Below are experts of layer 2 (counted from 0) of a mixture-of-experts language model. Rows are named router (the router's row for the expert), gate (a neuron's input weights, with its number), up (a neuron's input weights, with its number), down (a neuron's output weights, with its number) and show model dimensions 0-255. Each number is 500 + 25 x the weight over its row's rms, rounded and kept within 0 to 999. Numbers have three digits each.
Before each expert's rows: a language model's description of what the expert responds to; "gets" lists some tokens that make up at least twice as much of what it gets as of all text. This comes from a sample of Wikipedia text that the model never trained on. Tokens count by the router's weight.

# expert 40
Description: Pipes, hyphens and dashes opening a new line as table-row or bullet-list markers, plus numbered-list tokens like 4. and 12.
gets: "-", "|", "–", " -", "N", " place"
router:507484509479518531514503519523485453512488558456490541496542523508506483538511516483479486506464569516462507514471479483534485514553469510505518527508507516502475487493497508487458498506513499503505484467497454500539512497520509491513488503463500514510504479570536473502509513493505529516502509478466503524535462498483504466493492459510501546493469524503491508540517495513475519501443495528469503458483559497535462509529546503491481505436480492478508515491488535513547449526460498509474509494521511493483511485534485498503532422501563486554542438524504494538508511517458510483494488530550514490468472512519461507515480517536519509457480458519503507472533521519495520459492519504505483507506502542500484494519534514508506511488485491527461495508517492504552476497524497
gate1:524551479484502457464469496513527493506518505454467505471453471459515486429521492473498527493462522488490479471496482492468518527517500521535490500505487537503500549515517443558499471490489499488492491461527481498513544425465494484515497539546488513519513477497483520504497498536487469543498499491496493497500460517522445492519530485498535506512493498503515515510490538469515520451538502504488515513504505522490480510500488516536502503485487477461424518505498509544516510477490533528491508485524475491489507457557458523506493500497445486559502495568547501511473478518503469533487493524521503488513510472493476504520555486514506507465513491526496466466499558511516510524560532484492496459495502501531485524518509508534503469480511476531477506516513481510519506507516466
up1:514459510467574539510491481481501481510477499520500522506482512528518542512527508484501515503480507518544488513505509484508518486506502508467472462460496481506514507505511515489491507521499496552492490483563540540481493520491499513526503508493474517509471504531530516527439521514535514510509556503503532513499465485462518488461485506552494504454491454518465474540556530515494471488491497501440530481512499475498545452514500506518516539499509516539587509532504470466528490488524453471510487514491506528488461473524482489454504471500567488487490528525501461487511480484504495487511514496504506475498492454517517481476454510492496499506444534514489518473517483497502451536507525496535519495504515480473529503473502508496482478489556486487490516491459507489465471467451547
down1:546472500492467543485508515560532483489496510479544539544497465539502544511498486484490497466508503459465480530473492485471453497491477498484501526507533460498486507515513477507550474491477461532499482493499506483465447516460471476501547473525488515498499472510518468522528470496481495471514461510490524470484517502514464472512494536508476474528486481527465551536528547490480537517481503508506551479491468531506497499526512490505474518496489526488479459531446547503539497481498527509508481473467514491535519528549501534505497451507485492525485472569464504477526455469487484499513500471534500496500510474545469467490502510495527492471484508531472505453493541523520508535518492506507512498483526491521492515476523505480525464508528509537482489512555540517475495541486524
gate2:474480489564485475546505525513517549495493522513482516486526496487520522507500537474504505452439492420444505493518493433498446543493487483492538519463463512479444507471507495476463528506477472529509543531536538482526528522508494475505475499465488512504488514525451493491517488518526463498506546501477477484490505487480502554540510526506514473506497488471463488488537496477483477537490505519506447458522554500522471514496509490483468507457507485481482502458520539506478524526525562532467475531455501484522565485455499526532491529479488502493514508504503490516472530493516497508465518513526475499507504519526520530506508498537507492491491493460490480501513484518504493490461491493492527446490511519511471468484474485487500471512501490499505470504515533474534481503488499
up2:518486489534490518494479494488484489454483502478458505515511478496498501471477512514487529554500518469537485518504478544506521476464486506443497514567517512491535470500524477469506507471496528559465514502499557488493515472490524483475503472509499540495479504509552491539482529507489519518466476491488500463512531439494499480481515484484495538511514494476500489500504466517526476492512467531460501499476474464462505492493518530532525539543516509525499477525493494497488514483464497503496560486497471489532485490526517508509507512532492528496514477516489517520517507511503532499549487476465453499472468524462524481460517507516477484555491521448477533477561504450491472527490491504475575458481513475521505508503507537499497475461484511443564534506488529516527539510506517
down2:506537482455507499451540502516480479492499509471544492464516528494534503517530503474536509487508469547498514476537538479509499526517523472495531466472483529549440507491520479493533450546518488496516480547529501500508450568468477506526512489515536520536489521496519462501501467517512514497483488511492512553498495546509482555485472527478493510486532544521472504511535530509485537486483503474506505495507492514466475542575468522500505492536537482471482468503466508496538509494464489479496469486518495476484533485508516485481516526483496484476498495494480508501465526530519534521469494516520513463512533529526492506546516531487514527468497502481464530481433524480505522497513517465478537505499546495468490504492494497561497520490516476509479518493531467479515513546490468
gate3:497488533506510495469473526522527514483495524482505466492492486531514498546505477490490478460513561526532481487460519503498507526518467524469529501516462517489502467483481512468506443504480526463473495493532482485471499483490451470506508490535479496502516482475516512530512546494511472481469486535538453459490485534491510517477477474483534487562505485507492545443529468547464515459495504462523492491495467492524495497533475507448500504509517493553501501461485468492518458481491498520515551510498495509539447516528505467529526498521537540482487479528526500527511510462556444485490462538468526523512464488480480508463523509522480508498508502534464486473488493493504518525473529486502515523495499539510527486499502580496543509506500481474497524460485501484509490455501491
up3:487507445527494493505525476515510497521507480498501476487512472499489475513519488503532513494505469505511478476457478481512477462497477528511540498530550484510495476471545526528498477484519547501495516495480563544520543533522518517516545539550466500510497468447537492486465498493485516518558554469465473519491498479529469459504473545457519462457501493522535534432480459487513494529517508492456495503492519511548473507467465508518479435477524504512489488493503509472512495517498508529508440529525506479491487536491479525533475493508509488474490495455512477462506527506531504480494498534512504488520487503503541529472480512511461511519493510476482493506487523493497457478527494536511551509496498472526507495498520512483523503565487453517502502527539525509490480530513456
down3:497470497509488510497472509511509509493484494480468506500509490514492480471484497482452522486493536461490528421489532483431489494486474522529502508532465519504513505489487480470518492523501497484509498532504547516493507512493467502559532553482479504511457460523497481493556530554520498513491513489459523494442478514493515493508504451531533567519527471509466556480510527562514523525514474492486454498471505534534505519515521524483513491472496495503479464518526536469499507451487529489472528501501520508504525485522465527488498529496525484496526488450481491483496482561502527492504491489492498474512466495503511473528498479534500526504462466510533537523487503540504465510511483484467500495482498529430500503502522515491523524466544515504561554492517535506517473492489469
gate4:503487531470541510452491462516459501486499557515549507489528510489512528455522494483495510502495482486511455527484502474505493509464480502534512466492508498512467524478521495486521515471474461523490523515504524541520491502488529497504476515470496506476487478493538476476479510498485448504501508524566490473504431509512508504511529505528508498496520553492461485501477484514516500526530514501507489514507480461482506480491524482525521478505506468432501558519481511517527492517523524476504423492553501483472518501527440494529498481468508500472528522498488487488476472472437554482458543496501535461498544493515505499495488527492513491510467519500480481518483523494455537519538541508550495496501445507531491507474521510503522550528537474518493514496479511551503479506552510
up4:522488507474493538522473538474462470490527517460476451523507501531564513468496470478485493484543547517513517508522505474519497522481510511507483500478494485464526485467492486517547471504484477447452505490459504502493538536478500541501517531487525535515517523447504514482506505520508463487518522468484532513491443481530473546494542492422494511486510498520476489471482504513506570506529503462497471478515521522462478508454519517468493465460487501498523516502487494491517527494490501535529471547472494488518468544483511519461482512535490476495495514524497495468509504514501506471478490547484492534501488472523490521502522512517467447520499501508489524498527482483500493482459498462498534487465509514536558493501486477502503515481545482529511527534458513537507468484488439
down4:484488524507488546482482507476493485550471482494506475564507485504494512552465508479474454511514491465547509522497548489518479465525516526518501521486491485518459496510494469548490474477500520473478496488526532540485528514513550539502518512477515474448481466497495487470511482506500477518560481495502513505489484499484498519490466534537484506495474463547524502497536511503507508468485492517511526532480486514521515451526484508533473489488507473508469470459535495536468560461455470504551507521497482534471493509512499493483515496488535465540513513537513481501433490512503470515472539495489480469512529474493511488519479535501444517513484495515518500500502498501496494503459479478513536527531538480510519470536480490501510498435468521523498520540492562471500551518493546
gate5:545489483485449520527501490469507503500501514502520505486490515519491568502512535513528491479501515500537520516529508543466471489545535527492500470530500467518482494519473514475460465544495494528494519502511481507541502527482473544527511484496514512516504458485479472498505513486535510553495491486478492531524500525457494446491516472503470536531469526479507516514475493478497518494501494497510497438497506497494513539503491484530439452477525504514506506502579501548529478460504501509479530489477483512496454516508476522474497526521506522506530477505495532473499544551477493527516516527488513468475501509473458525548566507475486460540480508491512524518529498525538524513542519507475477507521494468512529541481503524526440542512498512515465478521528553517536505510487521
up5:545500478517479517468503494524483506484478501506487509530495521478531467523501464529566503477503473549513548482511544509464489486472486490511486496490501495510477480487502483507470501514493517464508479506498529519479488510497526543505553480507526498538529506488493548486484490512519527473526530485499514487513504443501521498492508484503495498499502481556515476522518507498490454475500511483486526574458501490468537518475545487522479499510523534486521517511515507510449512472507464542560477480494527491477438472479481494464471495456525490493549500497491540512482515517500533490478518469536492510499543496524491509529498464499484513548543467490533521514523506532506474483530479498569495493532496471459519460515455558522463528517526487505481505522523512536456533444509517
down5:536508504461447508493518516491508505491549501485494538477533529494526502545482496446494505475480509444513466497518453468514507480498450442468500483505505473552512520493471530546512484474497521517477525543505463512540519480539523523517521501451521501476454541488522502491530457473479501507516513521503509465457524540468519534511509482474469461537496486521540522455471522470541493500474528501482480500497476504496503524514507511426457502510515491495520466482483473486476486502542530501516531470506479493506489505520526513495485478502484470512529460489483542469527466519489464499472516516547485537536491475453497486503483511502531531511489494474521521483511548522503510505527485484494451498526466480506537499519533539500525498517488513521501452525522484495463508535499467
gate6:469488505497535500498542520519489482499548516526528475519542503457532550494504501450490527497483482479551472511463474496495527495518493532506483517508494536529531491542553466484482504485519502498508524513486489492510478548438504501520455518478488533500497517432532486534507522489478453525466524491462460523484500497514524483516497566531498512500502537559522535518524502489518489495492475488524496494491527490489484497488500481455489504463490507486459474555464482515509503534492470456534480528489525515497493516474500495507528473476511525502478473451461533548492477485490525515482542515498493555471553468526508497468483507497501543453477478523447477512486531501507481513491542533504496523520502465502514492497511455481478522483483498503513529488506537545523475488532491
up6:487490482543489473541532499512445548499522493458484507499470479487487489514493485474463522508510531494496486552524495498504505517477517515509471502557525528472477514490452504485491494504532491557509519470502525497571488504478481509533487500525504516493505499480494443490479505479509489505524498483488460514511496489393482495452538516504515518453563483520505505511479507485492468508459515540538469514510471495477470504520459497466517526464495472497467479503560557486480510493524487469487515467482499538536473519471532495479456496514490504514464496522477477514482520523564485483511479458480506469476505474472475531467518486511523511534493543472506494508485491476501513510498508520503496521483547552475493539474501471475486468515497488446509503514504484503463496499511482
down6:465436498529528500466513494448485508528473498489476514535481512531487486487492505503527515499471477483487524461512507530471491501494484481493532459519489503459484510541489525497493476506511492475499498518517493443516476494485497458507486444578517498499486493504492497498503468545519505488507492521505500507516497531499502504528464532505514492510469527487504477568559519490492529526496452480548528534530524510533485536508527506527492515486507509481497499529484496505473523528504480449477513546527503498505490523493507474505526488533512515516518503485451502516516508510507574466503487561484498533548473518507480459514486440467498446483474513486457499516484501558531517476498499506487500459522446504501465543519475484464519518464529491496480507518521508479469484465433488
gate7:503498504469534535504460507521546529509496556486506522511488511523494549539544481533519510532460504495503490516505501449490449534469480516512482476499451510490483498496547484465519498506526491529469513512532525519547491575556506482494519502500518519493480507462492480544517500549515469474496519502560494537488504489507513495460476499511498514509517490458471517481473502519482514502509500517509482486531485488484464501496492522523541498495546483494412522493501503482483519523528550483544511437533490465545469525557521451512441514479482492481488516508547471488510526533537487524489515500487485490466484505521491507494484531548491447474502495494508508484512483489523492477493487491482509500513518464486518461480527506534495466512508456539487479475489499507480515510529493
up7:551495552487460485509502453509555458518490490450482500471496496480502479484501473543481476471491499507509541528530482530539495467475510516493488445485495519503506498529504525471479495478516527483497499527483489513503458457479516523502475508503532479517464498520505456509474509502536547481490489494520517499510537459526462487549523549520469501504499486481449521503504470493512464472499454490466511527512545485484449472486518537524484533471506538556458514496511476485528505483521502500560540530491478481494484485507487543521476527520520460476480521461489536492559517488512503472529496500542500496491493517502539474507482518509503457496512533508530519472510498508540518481509454473461504527486466492475499493481518506484525508514470489512562485474523471496559463479507499
down7:500524482513486458505493519475510505559549523497486467470499516515521472484486490478508493516497512577514553501460516543529506530516500506506518524516582517499484510483482500484418516499501478470515482514534469489487461479495535526483515498461501512477462489481487544508461488521482481469511493541479481493525516510508487502501495508515542484493492496492490504494528471511508491525504500465499513446456526489467545511534466463475550488489534521498509538485511479512472490484508525497494473515478498489514522504493503520519488471536513510513495501527526514475505487469438486474492513459514544488451510550514499465482513491558479505469510519499498503464496519531508500481516501485531450536526493509539464502458505492508503547467494491500521510527487522434487437487447502
gate8:482502493474519456469491526493538460503541505485502507491483513489518499522499467474505510513498477479497494493500502536502503476544528509523498494528521499454488459495485464427496457511490521525521468467517470493467523501480505473492499456489470511528521490537531503481487489519528520493481468506473550560507524527486473534523471468466537468496507492544486484484511487507435503496524519459529506538506502514527493527501463529488496470438481485485500483529536493561494478519501509560485543510513519476526550500491524481520482522470488521476506506498474497467481472480497465501515528543514452509527482496477453482527520458510510472523497463545480537505506507534521480516481513541510467555496516484520497442519541502486504499498484477521494534482519443485504535492530482
up8:512484530507529515506513503541511544516470520491504510501522529472496486498453498499480460427528502509552465483465506497508500511489514449489517499493520512537488501495524454473480448502529492480519450511512517522495480513465475496527509509492545540499470486525510479489503521501463484471454491519454451470511504523475518513476485557502486519522498512521533531506533502466485479470450520461489496480534502497557576503500455513480498491506457489513522508509488494480474518538511515499511515512508515520476483495467520495511523524548509493508522526499486518485518509498519501518463510530509553534555471476508470489480476532530478505484546549488488538448503517496444498485460473487537509506491512468541446498456496501443515521502506501518483459529496505505507483525492504
down8:510522487498490507474500475507515543503510518516462549488448507475532548500493521524530542495489532516476520524517492518506497482499451495447503506517527510518461461478543551493474533507492517502482477507487505471552475510557510510492470527466498497553531530521482519523511523446493500506509529461537475477514459488532465518471473528476520513483520488484506514486522448497508482476491537514536479489498499540543504507496527487515496490486535521495511530452499486472489471487536470561486476484480534528449471505475484469494484512473435488510510527489494495509516512524452487459478517510465501478459487490532514517481429549512519511526514493468501485444497541507497520489509489486506503466479488475500502503482543492482520497489527501457516533478487510477542494501474459